{"n_layer": 13, "d_model": 192, "n_experts": 32, "experts_per_token": 2, "d_expert": 144, "d_shared_expert": 128, "activation": "xielu", "moe_layers": [0, 1, 2, 3, 4, 5, 6, 7, 8, 9, 10, 11, 12], "router_score": "sigmoid", "normalize_top_k": true, "routed_scale": 1.0, "balance_loss": 0.000434, "balance_bias": true, "router_bias": true, "init_std_router": 0.0107, "lr_router": 0.000583, "vocab_size": 8192, "norm": "rmsnorm", "norm_eps": 1e-06, "tie_embeddings": false, "optimizer": "soap_variant", "lr": 0.00286, "beta1": 0.95, "beta2": 0.98, "batch_tokens": [32768, 65536], "seq_len": 1024, "train_tokens": 284100000, "steps": 5845, "dataset": "wikipedia_en"}
Below are experts of layer 3 (counted from 0) of a mixture-of-experts language model. Rows are named router (the router's row for the expert), up (a neuron's input weights, with its number) and show model dimensions 0-191. Each number is 200 + 30 x the weight over its row's rms, rounded and kept within 0 to 999.
Before each expert's rows: "gets" lists some tokens that make up at least twice as much of what it gets as of all text; "mostly gets" lists some tokens that are sent to it at least half of the time. This comes from a sample of Wikipedia text that the model never trained on. Tokens count by the router's weight.

# expert 21
gets: " S", " W", " B", " F", " T", " K"
mostly gets: " S", " T", " D", " C", " P", " W"
router,192,230,150,224,127,177,216,243,198,166,218,168,218,150,143,161,252,119,144,242,199,224,137,154,219,187,221,190,185,241,216,163,193,210,229,212,212,252,209,155,230,187,181,213,242,201,201,201,191,196,223,142,174,184,180,135,213,193,175,226,226,214,190,199,256,165,202,197,237,215,206,199,175,206,208,170,191,177,181,186,228,142,163,201,181,221,238,182,176,121,187,209,218,167,253,191,139,209,217,218,205,180,199,202,197,170,176,251,196,212,193,211,203,177,171,233,238,259,156,239,170,240,215,211,148,245,245,196,187,223,190,223,205,241,201,194,180,236,209,213,157,176,199,197,193,212,217,211,200,165,175,254,190,167,219,189,146,195,138,172,154,239,170,200,144,201,240,193,165,154,216,189,175,207,181,198,202,201,204,182,150,211,163,202,204,216,175,196,203,215,140,174
up0,200,243,213,192,169,235,216,157,215,251,247,216,161,210,147,187,205,238,230,204,190,237,185,224,215,187,185,232,215,236,211,218,208,220,234,212,202,202,256,165,184,200,216,230,189,202,215,215,209,205,186,214,115,188,216,248,190,182,190,144,216,150,141,124,165,143,196,240,202,223,174,191,221,140,242,181,213,197,201,171,187,254,221,184,193,173,230,194,173,217,261,162,188,220,189,244,264,163,187,188,185,201,188,186,224,221,215,207,179,200,183,146,171,198,216,228,219,222,215,193,239,216,195,188,175,205,159,219,218,204,178,214,231,255,224,198,271,208,134,155,223,228,235,129,201,200,222,215,196,184,186,187,229,126,170,187,239,150,209,219,179,145,213,192,251,192,264,189,246,212,247,251,202,200,199,174,185,186,219,192,186,230,219,164,206,216,216,145,223,229,206,159

# expert 11
gets: " |", ";", ")", "|", "---|---|---|---|", " /"
mostly gets: " |", "---|---|---|---|", "|---|---|", "|---|---|---|", "|---|", ";"
router,228,190,159,228,181,206,172,183,219,191,161,188,217,179,108,232,202,190,170,195,223,215,192,140,221,179,214,205,151,217,159,136,198,221,145,161,225,174,198,193,239,205,247,234,205,181,214,208,162,185,202,196,203,153,227,204,182,249,201,191,223,175,139,233,201,175,204,186,184,215,154,177,184,207,185,161,178,177,190,159,224,189,232,203,167,184,257,217,235,172,167,208,220,139,211,240,165,175,181,206,233,194,230,214,219,153,114,225,208,212,160,196,203,211,201,285,227,189,183,214,186,187,211,179,201,236,191,224,209,251,172,196,205,185,180,249,134,270,211,223,182,248,220,196,205,257,197,188,226,171,204,232,198,249,243,148,174,179,180,175,182,202,186,255,215,211,247,179,195,237,202,250,195,167,203,156,179,184,272,162,168,207,193,195,191,177,206,172,191,260,198,228
up0,216,200,104,211,207,170,201,180,152,218,166,214,231,183,193,179,200,227,217,190,174,169,172,179,187,216,192,154,180,157,201,196,170,218,148,215,172,189,196,197,224,180,214,202,234,217,194,180,210,199,203,231,213,185,210,164,301,217,165,193,214,153,206,233,204,200,225,194,182,213,192,204,170,184,197,143,211,151,180,197,206,232,212,172,251,185,188,189,222,194,165,222,156,192,128,198,149,214,248,169,229,182,230,192,255,210,201,153,210,174,226,200,188,115,213,146,185,156,206,157,234,239,183,168,264,158,189,196,148,218,209,214,179,190,174,193,160,227,194,248,249,222,256,219,183,227,184,199,150,152,178,175,177,148,173,209,180,192,202,172,167,173,193,227,201,213,251,163,201,180,190,255,219,200,203,201,222,141,234,207,191,168,179,234,248,204,176,289,208,205,191,222

# expert 12
gets: "5", "4", "6", "7", "8", "0"
mostly gets: "5", "6", "4", " seven", " ten", "7"
router,141,243,195,195,205,217,190,196,206,184,204,174,203,188,183,217,202,201,187,237,173,146,133,145,179,168,231,232,208,228,149,147,214,211,179,159,193,190,216,171,260,254,205,193,198,217,198,221,200,234,218,196,186,214,221,156,180,227,186,191,217,155,192,196,220,203,142,207,207,137,223,153,179,178,179,188,196,198,160,192,188,189,168,189,156,243,216,216,172,147,212,239,204,144,212,167,164,228,183,184,203,195,261,210,141,185,168,211,179,142,208,260,187,166,213,236,186,237,163,218,203,239,203,179,156,223,209,184,192,212,180,202,197,251,193,201,187,213,187,208,204,232,225,176,212,210,189,184,243,206,178,234,225,307,221,138,185,182,174,195,193,223,183,221,187,240,283,201,210,137,159,216,197,176,170,212,179,184,188,155,136,211,186,171,227,165,155,162,206,238,132,183
up0,200,220,222,174,179,225,196,177,206,143,164,148,225,245,238,191,177,225,232,176,218,198,213,180,190,267,224,213,171,250,215,208,221,213,211,199,153,217,221,210,190,181,225,210,202,207,196,186,152,196,196,226,174,165,205,206,192,147,222,217,156,224,209,194,187,188,213,153,158,184,259,199,217,171,234,190,230,194,130,168,191,150,201,149,226,157,153,210,225,264,230,280,193,257,180,193,200,218,162,210,202,233,245,218,184,149,199,206,232,185,236,239,210,184,255,194,209,159,219,251,253,197,270,186,204,228,256,212,178,222,211,205,203,201,216,209,212,181,236,243,259,199,200,145,201,193,183,180,166,196,204,120,253,203,163,253,223,188,144,222,223,228,195,168,192,208,178,200,200,195,227,173,204,268,202,191,213,200,193,172,214,186,223,218,203,130,210,172,212,203,213,269

# expert 13
gets: ".", "S", "N", "C", "A", "E"
mostly gets: " T", "P", "W", "B", "C", "D"
router,187,281,201,197,183,187,190,209,274,157,165,225,189,169,158,205,279,165,152,230,183,175,162,166,184,191,239,231,199,221,187,173,188,191,220,198,175,231,198,180,238,173,210,217,210,211,192,192,153,224,246,146,195,203,182,172,154,227,210,169,195,222,156,158,209,207,238,190,194,172,184,171,201,207,216,206,183,175,199,199,184,168,196,172,214,202,239,185,231,191,185,237,223,151,204,183,181,193,204,153,176,231,201,202,194,179,157,257,157,118,215,205,148,189,202,215,241,285,135,199,158,220,243,166,170,187,211,194,181,209,189,240,187,180,220,221,176,191,235,239,198,214,214,160,188,236,215,197,173,168,191,184,164,193,265,190,203,199,158,188,162,216,196,230,153,158,241,224,195,238,174,229,157,161,197,167,179,191,198,190,217,207,167,130,180,142,195,253,196,207,142,147
up0,173,171,224,230,191,214,170,225,198,225,210,176,206,170,232,216,218,195,249,209,234,162,188,154,173,233,228,204,211,247,157,201,183,209,190,219,173,222,259,188,201,157,144,157,152,179,217,214,166,153,219,223,171,166,182,246,145,214,186,197,230,218,210,202,215,179,199,253,211,235,219,197,231,269,235,125,166,127,195,197,221,179,242,197,232,222,191,191,148,195,195,177,189,223,218,231,156,143,144,200,246,258,159,163,207,170,177,184,214,203,224,214,180,194,224,207,191,212,227,257,157,234,230,189,221,227,152,176,184,162,148,205,176,207,222,189,203,186,184,150,207,244,223,220,184,209,163,253,186,210,225,194,155,193,201,175,255,193,168,190,200,159,193,242,249,187,211,182,134,208,226,205,239,201,192,210,145,194,173,189,241,240,203,157,148,142,191,188,194,216,173,175

# expert 7
gets: "1", "2", "3", "4", "went"
mostly gets: "1", "2", "3"
router,228,243,171,199,193,209,200,202,207,207,165,183,210,186,151,192,248,183,155,195,240,138,178,200,155,218,246,181,235,262,208,165,226,171,160,215,257,236,185,212,256,257,228,214,199,197,191,192,142,194,205,163,236,209,213,197,230,199,201,174,247,205,125,195,181,254,193,209,244,248,156,179,214,226,188,174,167,240,149,189,187,149,168,204,192,246,219,147,212,180,161,181,265,185,176,177,109,218,187,191,177,210,218,246,206,174,203,212,185,196,170,182,207,213,213,200,232,196,175,209,193,153,216,188,204,225,240,225,179,224,168,187,166,169,200,167,186,218,220,208,196,246,166,188,202,192,241,221,199,213,185,220,162,186,213,172,203,175,193,153,201,224,196,207,177,181,179,254,166,234,151,279,180,192,217,204,132,191,276,146,219,164,178,221,168,180,169,216,208,206,159,203
up0,221,215,174,197,202,220,199,199,189,163,141,211,128,190,248,232,207,236,189,223,200,183,199,244,177,193,193,247,249,210,232,224,229,166,180,208,195,140,194,167,212,220,216,182,179,221,233,200,224,160,216,149,244,226,178,205,195,201,192,131,236,185,223,206,166,208,251,182,185,165,232,217,183,224,202,207,246,159,193,189,174,212,161,199,201,151,147,174,195,248,167,228,200,226,221,140,235,218,153,235,205,201,245,265,189,185,232,169,252,218,146,180,204,174,262,204,162,194,220,150,203,239,203,216,180,180,213,213,203,176,147,202,203,192,216,204,194,221,243,163,251,172,210,191,225,217,225,194,196,202,236,210,208,225,182,169,177,254,179,202,195,171,197,287,188,270,194,239,193,201,188,237,141,171,210,188,189,128,212,167,198,208,207,174,234,245,173,177,156,199,263,234

# expert 2
gets: " he", " it", " which", " who", " It", " had"
mostly gets: " he", " re", " who", " it", " It", " one"
router,192,208,159,202,189,181,209,222,212,185,179,206,243,156,145,228,238,160,190,208,189,204,190,153,183,196,209,211,227,222,226,137,200,238,163,219,175,170,240,168,232,208,232,168,237,149,218,178,177,217,201,177,219,241,198,168,231,179,186,217,258,211,165,220,247,250,190,202,231,166,244,172,198,179,182,158,209,162,215,158,192,178,200,194,203,218,215,182,260,135,182,201,241,216,205,188,203,228,157,195,208,171,242,267,160,203,158,217,191,192,164,209,214,225,174,242,182,270,193,262,170,197,218,215,175,181,208,218,247,201,165,206,140,232,206,200,172,214,235,202,181,213,239,137,164,197,208,186,205,208,226,234,205,214,232,151,209,185,154,174,140,208,210,258,148,178,216,239,190,156,140,203,172,227,219,181,188,170,227,188,168,202,176,153,187,131,165,206,258,205,170,150
up0,262,193,219,166,226,168,154,174,212,209,148,183,237,209,218,181,207,207,224,206,190,231,210,142,232,143,212,235,183,227,253,206,223,189,142,194,169,186,180,194,208,196,189,150,150,173,165,137,227,203,198,185,235,176,134,257,189,204,221,215,227,174,184,128,228,222,190,287,180,225,226,167,208,186,204,199,209,198,217,198,219,213,148,210,247,213,227,196,136,211,142,214,201,246,180,201,235,196,267,183,167,147,185,210,177,207,239,186,205,217,195,196,219,247,212,239,218,177,186,217,228,204,207,212,211,216,183,187,178,217,165,188,209,192,240,166,152,216,242,200,230,185,197,216,234,212,226,190,285,155,232,221,186,263,228,244,183,196,198,159,231,174,184,243,223,229,158,179,214,215,189,241,209,224,191,177,244,175,185,204,211,185,208,158,208,181,197,155,243,236,169,138

# expert 16
gets: "\"", " \"", " –", "%", " —", " not"
mostly gets: "\"", "%", " —", " \"", ".\"", " won"
router,193,214,196,199,142,176,168,285,224,213,164,160,210,168,167,214,209,184,168,201,145,202,198,166,189,163,224,175,254,255,205,150,236,190,222,190,248,209,209,158,285,232,242,194,234,186,259,171,155,215,204,162,205,150,205,203,198,217,226,236,200,196,148,169,209,201,200,193,180,216,227,164,195,221,189,154,213,186,169,150,151,272,217,194,196,220,195,190,213,205,174,202,203,163,224,199,159,160,159,187,176,212,223,200,162,216,188,277,238,191,171,215,165,213,177,257,220,241,160,207,207,215,191,196,202,197,206,174,223,255,204,272,168,198,251,176,217,198,211,228,185,209,203,138,214,233,228,197,250,199,216,218,197,165,224,143,172,202,176,197,193,184,220,204,152,236,229,254,200,203,167,208,168,206,180,200,185,159,227,158,162,217,170,174,217,171,170,156,182,199,146,181
up0,231,213,172,224,199,234,162,235,155,229,240,216,181,213,277,229,238,247,207,197,223,166,158,224,190,236,177,219,157,177,212,195,189,242,166,170,137,223,192,217,185,159,215,161,150,198,232,181,189,207,209,211,221,196,204,189,236,218,170,146,170,148,201,225,246,155,191,195,132,193,237,258,171,257,179,210,249,228,199,207,183,202,157,225,171,186,167,180,155,157,210,200,232,192,197,213,184,249,236,154,207,227,190,155,179,240,200,165,230,203,241,190,196,164,215,184,148,184,193,211,211,224,190,158,205,184,195,221,199,183,199,165,181,177,216,199,193,231,190,253,285,275,228,180,228,189,242,170,223,237,188,219,176,278,234,168,185,200,204,195,238,264,197,213,217,221,208,209,209,231,212,179,178,196,213,163,168,227,216,193,175,169,236,217,217,143,217,193,188,162,147,191